config = dict(
    d_expert=480,
    hidden_act='geglu',
    routed_scale=2.0,
    balance_loss=0.00274,
    init_std_router=0.031,
    rope_theta=28600.0,
    qk_norm=False,
    init='normal',
    lr_mult_o=3.0,
    warmup_steps=200,
    max_seq_len=512,
)
Below are experts of layer 7 (counted from 0) of a mixture-of-experts language model. Rows are named router (the router's row for the expert), gate (a neuron's input weights, with its number), up (a neuron's input weights, with its number) and show model dimensions 0-127. Each number is 500 + 40 x the weight over its row's rms, rounded and kept within 0 to 999. Numbers have three digits each.
After each expert's rows: a language model's description of what the expert responds to. This comes from a sample of Wikipedia text that the model never trained on.

# expert 1
router:564609416472535525470525518558517511486476531445508454501495492540528483475512460577502459513533450484470427502454509491533540477530529444509531500501509493557507493481578447413469565537494543425469571516532550515498517493503461514477488450498497546474491567482491557553456428591512488544491515510489434531512471466559486445506446485495520503515517500529454439439579541524534452540509
gate0:490499520479532480566479567450527449481461534457513447490544500589515522517509377400469488492552543470508544598556521524503485501489415431484487499492483516543492554495442547456438556507497451571517495468488454528550439480448467465527505494448518451483507475526493469586520442521455513452446491499439456396545543515586462418469525535472519589497561546501454519519538494482563496459505
up0:512540529557444428508531444519534521507439547463534509420443502494451502541472602559469527521486476487522528428398475551570542514488494586499540476541496523450497517537453459517560487533523571531486475524542560497446584462539490482559494524567477516429426578431516492473516553488539508533557522485551562519463514549491518560481505517570532490490442478454531507504459549505490509479506
Word-final pieces of abstract or learned English words, such as -ent in credentials, -ist, -lect, -ical, -ity, -ter, -ary.

# expert 11
router:471499460530500436486576533497527360492487464432488471413490532565517478457489459495541457482529528490459459453472506565556469476454469440446514525486465501471446459543497535513500535494467487484508569534435444479481478549491462438490528489535531467453551467459491500411420480512574467493516467442523526553502501522456457502426463466451544449484549515519524503472481493545577474521511
gate0:519552502468466546506453540531480442454526513482498438618455462460583516484503439404469500509505533497501435496448474571551521546556473574474476492481522471499488491486479505481451543461458565453492510500494523518486511508521498454471521498518511535446475548553465490486514484548476551490505454444536508471471509538554514560568504519492425426513433517481525583455581544508533529470483
up0:490479545577552455507482501567479535527488467539578485477465620532537557552462478464542519441543526532457593537501520512463511444465514503446529472521484541500543507483525518514467533538456384578523540465458498497478551469494470512497455487482467455425557499490472502476493464476555480492471492558546522461536475515470450379501477436506517558472607464467510446473420534534467452510442
Consonant pieces and diacritic letters inside non-English names, e.g. Mukh-tar, Sheikh, Shuny-i, ć, ñ, Ferrovi-á-rio.

# expert 6
router:429583540454451449453516487516513454519600625547515520450560498479512524484425459502407490555449544459483445455532509554527552435484476454504516471535564433466450447571527500503454496501503475510479554505502495514544553498572492460471459441411517503558487495529457474471499454513488510497523584517520472460550491478384492465492470452464558488530511520519477468488509528518510513558457
gate3:454465490496485599504489443535430522516520495471538526533523470473532572580519508536517495572519468480528527457475519494487459460484471451487510482491514452523440504505529514462380571495487552545507545488565519508542476521565545483518519471544530469532489548477430466461467554538474482470452523543515476466497525464536468501525463538520558510544457494484508438484508536500446542480466
up3:459462488540554571501499445489469522487437515485561527481482456476543518611494450477554494496515524524491444487490533493512439553544481478509514471484502522538507533503461536498445537524477549567518483557564542526507487564550562479564540482542509431489478583495489476480459481473508476484484512488494489425486555476500393514537500512528499507533515511490506492496473514502457536498449
Short letter pieces inside longer words, such as ci in especially, ur in journeying, tin in Palestinian, han in electromechanical.

# expert 3
router:464465470515578474482599536494512474473505509446546477448496537490537498468485421488501510503540590465501506504514514521518504467560478569465522458497478472474428480497532450457521508477560493432457535566556556500397572520505477451492486468569424583522602530525524465545515519509555508557478530481465427602479472448445517518428520481489525467466459533465486496504526471554494542552441
gate3:484479491486524506458557469481507473541554567497528487530525447510513478503488542453529457532487494510544463524494423523508451564548512487507481518581552463453458548523499441540397524468479471507528503514563524508421479543501481467471499516505499540528576559554526436460517482444463523614522435511549502499481529563479448528519556545492542493495450399498417507516522483617510496514424
up3:532512485540431437491468430494542501540513458491503568468515519578468492554550464588485538510517553507471437446515529530528481453465502583517514472467422516577538517503485492453481481551520499528482485497395536528555515512486499574484546459498493460449428471482432553541528496543551517426526573501418534519494471537547458506493459463549534519521592518471484420455477511456465515503554
Short mid-word pieces such as al, th, om, ar, ed inside common words, e.g. festiv-al-s, ste-al-ing, too-th, blu-ish.

# expert 12
router:517488522463520489482571470493521485510546517465511509472511561504579526476455439444517475468558479497475557530588504482548487466474560495510588492560455471474515521579544501474518518469550528445551506526499581475474490485536491492416418475497474486460475533561371491457490456517540387538460470495473507517492500478480431485497495551442517444482476593558466445421543514543493532517537
gate0:518483494469589499455590542452489556507501493496435475479425478532510507541520521547507456587577544633535518464492562547497507579515579511470605547524411572478558473492477489515469467489488525467502504490481523503501461506488558466528500513495463473491469462522559525486498495465452524485498498560437504499554497506555471522487566466525510549539532500526469486469529502484514481445599
up0:494571528584514478527427513464562485482523537523558455472573513492503521431456482472512532482475528430454493518506533488563442434525415475488497551509566463494559554597542528581555447563523566503483461410542611483444446517493541493491463462458456512479494502440517492536497489502472532483452544420508498485471490500493478461576490510537481511554445497480499491460524484519450432485614
Line breaks, colons and == heading marks in infobox fields and taxonomy lists, such as Clade:, Website:, Time zone:.

# expert 7
router:505511508518493485494464540524574506434476515507530413493481514501533511526446507454420431468492454498436557496480448540532450481480509484464552449528491429486497458551495559521561520441532492455510554511467537476484508459501469498452469417532442480481509544479477519547432465462492476555494582526524438500492495528469544479427491494525532494450468555526432423507507471490500530533501
gate0:519515485481557559539504470556522585468440563510587504452455455547544474465488533532375521522498501508572441532475527488445498479469464428499504487517581522515555508516433492538513489449540514530501456497470533557491499526533517547454493528505487497446480632554529511530466565491528536424460417538459520469499496509501507491498548435564513502457485499512513457526580559499438516539452
up0:526514485436482482529491461530547556528462525534556515496480439532496451422503492595413468451479492536520492591513483453394536470446493469479494508502573536512522525579551499516530463487546499520494494521467509540452588502494526526495566544543519467533471538490525460465505500491468571446500490565513531460484527492447548515535536502554424498486538449522523441476580596467436500486380
Raw non-Latin byte pieces, the pronoun you, and odd word endings after I or y, e.g. yo-ke, My-ze-ry, anybo-dy.

# expert 5
router:522566463447488513508493541505538422502496517391486534508513485496496510462483470556537472472448492431469568469517527513536501455506444477512554539527494455508472500506494579448525510499507501552487552572461522485474530501486439476497434437543506508462487527484389465428405504490582507465525467475558422531419503445480466477502485506478550445514570528562419471481544536507523514518472
gate0:487472481492475575556511463462426499527452470452538533537548504463471528512475544523511560503475468442509594459486552492524487543513497506429524510477563465437504552489512453489519570500487518522496442521508513530506487551448490484539461516515416433464509531533513455495485485581477490566493530417593438507486449479501560573481472513577576485564468507549496468530531540495559501541466
up0:524534464512505476531503487558480500472528520500428477536539497531562472479532468513519477464457471557536408480524442495436525483475494485558494511522453530506530434439478528497506502571533453524497532539555498506512525464527527523442508436471530597495486488414515537506549498469551482485477496562471587563493557527443442417495529516474486483464498475413460567474449469596474514454513
Capital-letter and early pieces of names and titles, often in tables or after hyphens and parentheses, e.g. ProgPower, UniProt, Ch-ildren.

# expert 13
router:468539450456512451459469488557552452448564509432563510492493515513535419446395465461504457428504471541452526574474495535505507454473439510485526523551478424514471419515567511488500518414517474560533495500539455512475524562504479520527539512485453507459459567545529511540472492534520449560481512430492517535545433513464541502491501503474536403519527504596482463480513485521552484531523
gate0:572494545548487445489412507522573493487516463545510464501482473467498512537547536455525497444488505437570482482584514487515467472484511535468481433474438527501477528519530531522567514425471446564476529495568505478505505575571555506483534385501474444526553579506516529483461521512483528556488530452481524431511459476439506568523446561491557543525474491445496460527491512525510525486439
up0:504507482535548427434420489534566522491502537472430471568543502523518459501522474505514529482497484471549542514598492560418528479515526602530592478527416548544603505575552429501607514471535545577530524460447476503475497491488497481486497466530464453535518550500485568468460541552451445532542513463532488577489490440461461480492482536501486482500556502462429436538556511491484499503529
Bare space tokens and the first letters of lowercase words after a space, e.g. co-a-st, b-la-ck, se, ch, ma.

# expert 0
router:455447473487572416492548484552624548480533518456530497479487497494459473469491508501562437509472477513472546461459529500514487446500512455490521538493575437532461452521524483462520552424491501530517545444522492593465527526456497507487496497445429486471517521514546505581522446477535579431534545433515420522519466511498451523422441486492568436519462508577454437486549494548550443586472
gate0:453489456448464479535518442480476546554487531464516537472437559523432476486539444444400477437434506544576545467528527469494493514546526487539489491481449489488489451506583531488448517488481540509527467415512480546530450497477481440477513546576440521568458448506477466523497543554497469435511541488499452513509523472472474530523536519536468524518497543507540520560572515476426433515416
up0:417521463469482468474506469571540554430562513462467429468465495523490532528439497441451494558533523463500487457558541498454424470499454441527485461454496503426491498546461433503534479446511477456481518456493545443518532551482469561534446522504471500479518464527539459473432559504570545499504559540532433540492484552513515500461461477606507512495469522506443466504460552529507503553512
Prepositions and particles after verbs or nouns, such as with, by, up, under, plus list-item hyphens and opening parentheses.

# expert 2
router:544559505458601489463472489550542512474513564477552490499518459507483482507479436502429480453535497484416496498448511545501498519518455424427479509455560453508454476489499519539517500480510437447522529472546507547442480517474500495465440523477480482507544538545480458502460481495509540591583510423523425492456471529436497420477489499462519455490513577580490428487471464553539433515467
gate0:525540441570511437504472527501555509405525483521509507515511555481583497499472420584559474451457497487500476486463484492548520564558492469504502578483381425442506375471538557479535539493456543444566513476524510522481528462503500571497476526488528475480422418532454541438444531502464495491521521537494516508549476561476445493443446460565483498488503544470462493528434535453555507544514
up0:506494516573527517501540573517515522526492464478432478469445505468548494539485452486511406460453486466463445429525474382493487540528519424490481545466473461475517471540529516478473559464517491441545469526473517508465581490431455567541448569509610521502483532485489488487465455531431482546517545538460500489607417546537511481479448570527532468524528514516493475496455536433515482486466
Commas, and, to, was, which, that, who between clauses, plus the ly ending of adverbs like subsequently, notoriously, especially.

# expert 10
router:478525521491496462459535526554500468481492577456561443498497489533457437457479494557563484485537561472452519545497488530511497448492525488494527504475464473529502445547640515503566587501503550461539589494483480496455551462510459508405471507527490460477505559524517476550481498554466544493536519528453496563445446510510539490492528416494538431585501508510436441467518517557552464551441
gate3:493460500468459496478528511440525472482519474492448465503504560531442511452515447508502520538518502503564481515526506484465502492491479489475531425466469404488496461513477443511457483490528493498467494428534582518465506478465520444542459504450509424510471511494567478523552498437416456535503526498519531507519552498441483393506444500484565468480561387471517500450535450506517480486564
up3:464516528420568502528539523524476445475547498483553491411526479453598452544441543464502491458471392483466533481550535522555483528523540515442490591503468500522515547486509531467564549467510473465472499485447432488459498526517478468484490516558502553492452453474409544445477460573557471462472449476502479464499479487514524564513541506491502551522423603515455488547458571518466541473470
Numbers in dates, years, scores and table cells, such as 2009, 19 then 83, 18, and spelled numbers like three.

# expert 9
router:431495505511554492507503471557511495458524496499550477430535512541450526549455520527489462471486531464507576497504503463530488477522510462508513545516484496517505497584528530418543525435499462526520579508516509509458584456484465503491436555439507482432529556483468503503453505552541524523481505371506509491527447463449556489513503483487558470512457507475494441474483527500612493498530
gate0:470499481569468579575606479518495524527534487539463511440460545484526452460544555501493446470609547481454477480544473439531449568437441469526517492509528455491507437536494509466509476485507524441474542508516570455560405474462488538481486497554452536542556515528455592542495450411512472488447475428474505487466520586523507560492510486512500507482522556573572489536534541445473541495435
up0:535533446498410485473478491461425438565487455521492461532460536518489439553450532523491543532478478538548492523551488524510503551449416422542463426471571500536522463507462525512566474518431459544543541542492471539462493485595487427536514466527489460474446512499478484439517589567531532496464559527488441479510507517490489507511477567511604562449551504482542528537520574505548538516564
Opening syllables of foreign personal and place names, often in tables, such as Ka, Ja, Ra, Ma, Pa-olo, Pra-ja-dhipok.

# expert 8
router:543600501476556492406518567543519504477512570445574469521571500532461439476445571490494488482500549496471491601462504526484457548521532480482539486555438503479488494504601532497531497469450553558472558466569517448431450470472485542495458537530540544461527513506499453469485488527512479446470487458448437494538504485509494528461456517453520482525451495524476469444479568501542490495460
gate3:480451637443472464493475448460507506461459483527486445505421502472494487484529562572499487490532526520479506450467548491528559469436460487441493551484473522452522473409473457495434494503549574445448546479517497512553505491523489446508520425431439539552466470540543540478520462508472489543493492459503415475474400434454503507520484520492471519455504506468416529464554470483524532482479
up3:508412561498527492550503501525518482483498438484584514485443488533457520447483501620549512487445513527540471472489528551472516491474526486525520595515526439462436499509469431448477480547503504486535506472557443531534491473505501488423524436498554530527438516577539478475468523558530444579457469404592507496464487545451524527529479521457492573467477582493478472468572443494458520457458
Suffixes like ing and s ending a word, as in listing and inning, plus nouns like game, season, player, song, album.

# expert 14
router:496541458466571512541567532478546479505500506463456502508522482592442437490430518505477407569448508516447553555531483440524468488551461511452428414470472464508489445519511493504576506466482514536543574513514536393483557485550391424503494504510459494463486487472477518454543533585557464486522484492490490534478418454516504474411482486487542504549486518513500471524549522511603467485527
gate0:541440527507583536551489468469545430599442489421534551470556452548476452529529566472495499520525500501426502556470460551510466543542516533536533531607510528595528467508493508537563486459486446571482540506463515540432501525558474510513481567502517501457537517460536516509489532537485495540499438503490522477546547505530525487558523507412453570484447489516459474487511447567486413500491
up0:485454537520589561531507514486609480551478499469523550496524402517530460445514479490493481608534465523463531499512471522496462509585546519521580494589483429558505463497438546543494453534541517498430531486436458515453514545654477468496500506543478525502489518487529427568454549517443482492439480453503478480524529490485544470496569568430467581511473560519483480480449424475486426464493
Parts of multiword proper names of teams, places and institutions, such as of in Bay of Fundy, City, River, New.

# expert 4
router:460436483512502483459558567525483418490540513503582481516541528463498430460477463494468487441458531477465493497490509447535467488565557478534516499503501422482451444595555553517473516488442488498511599500576483547485519487490416524475546476568521497437506530559493589513511452420477495531503505466467498571448463483485481537412449502535564435462498542512503427492498513537559506524488
gate0:477504451480523489477539570445515471511516514528490511495548445617475432571526432557516542498532528537411462547426487500493460553484527508562494626526492496469512537513548480500464502490537555539550551487493532521494527509511487570546465481541497472512439439491477530567482447501508443497490476523533524507493497541580519445538540530537525540513544475536498535460437565485527550573514
up0:483476421503516504470553573454489519490526493549505538478553492553472478528479487550541503537511506527528540627480495465465383560499555460509502585509504418483548507572528540480420503502451510509546488483490502541514498510518563542586498467557556455451486468488532573604518497510482510553508468491518539518497554507529566519479574548586572554550495479480533501508494538473554491513502
Pipe characters separating cells in Wikipedia tables of votes, sports results and statistics, plus semicolons, slashes and dashes.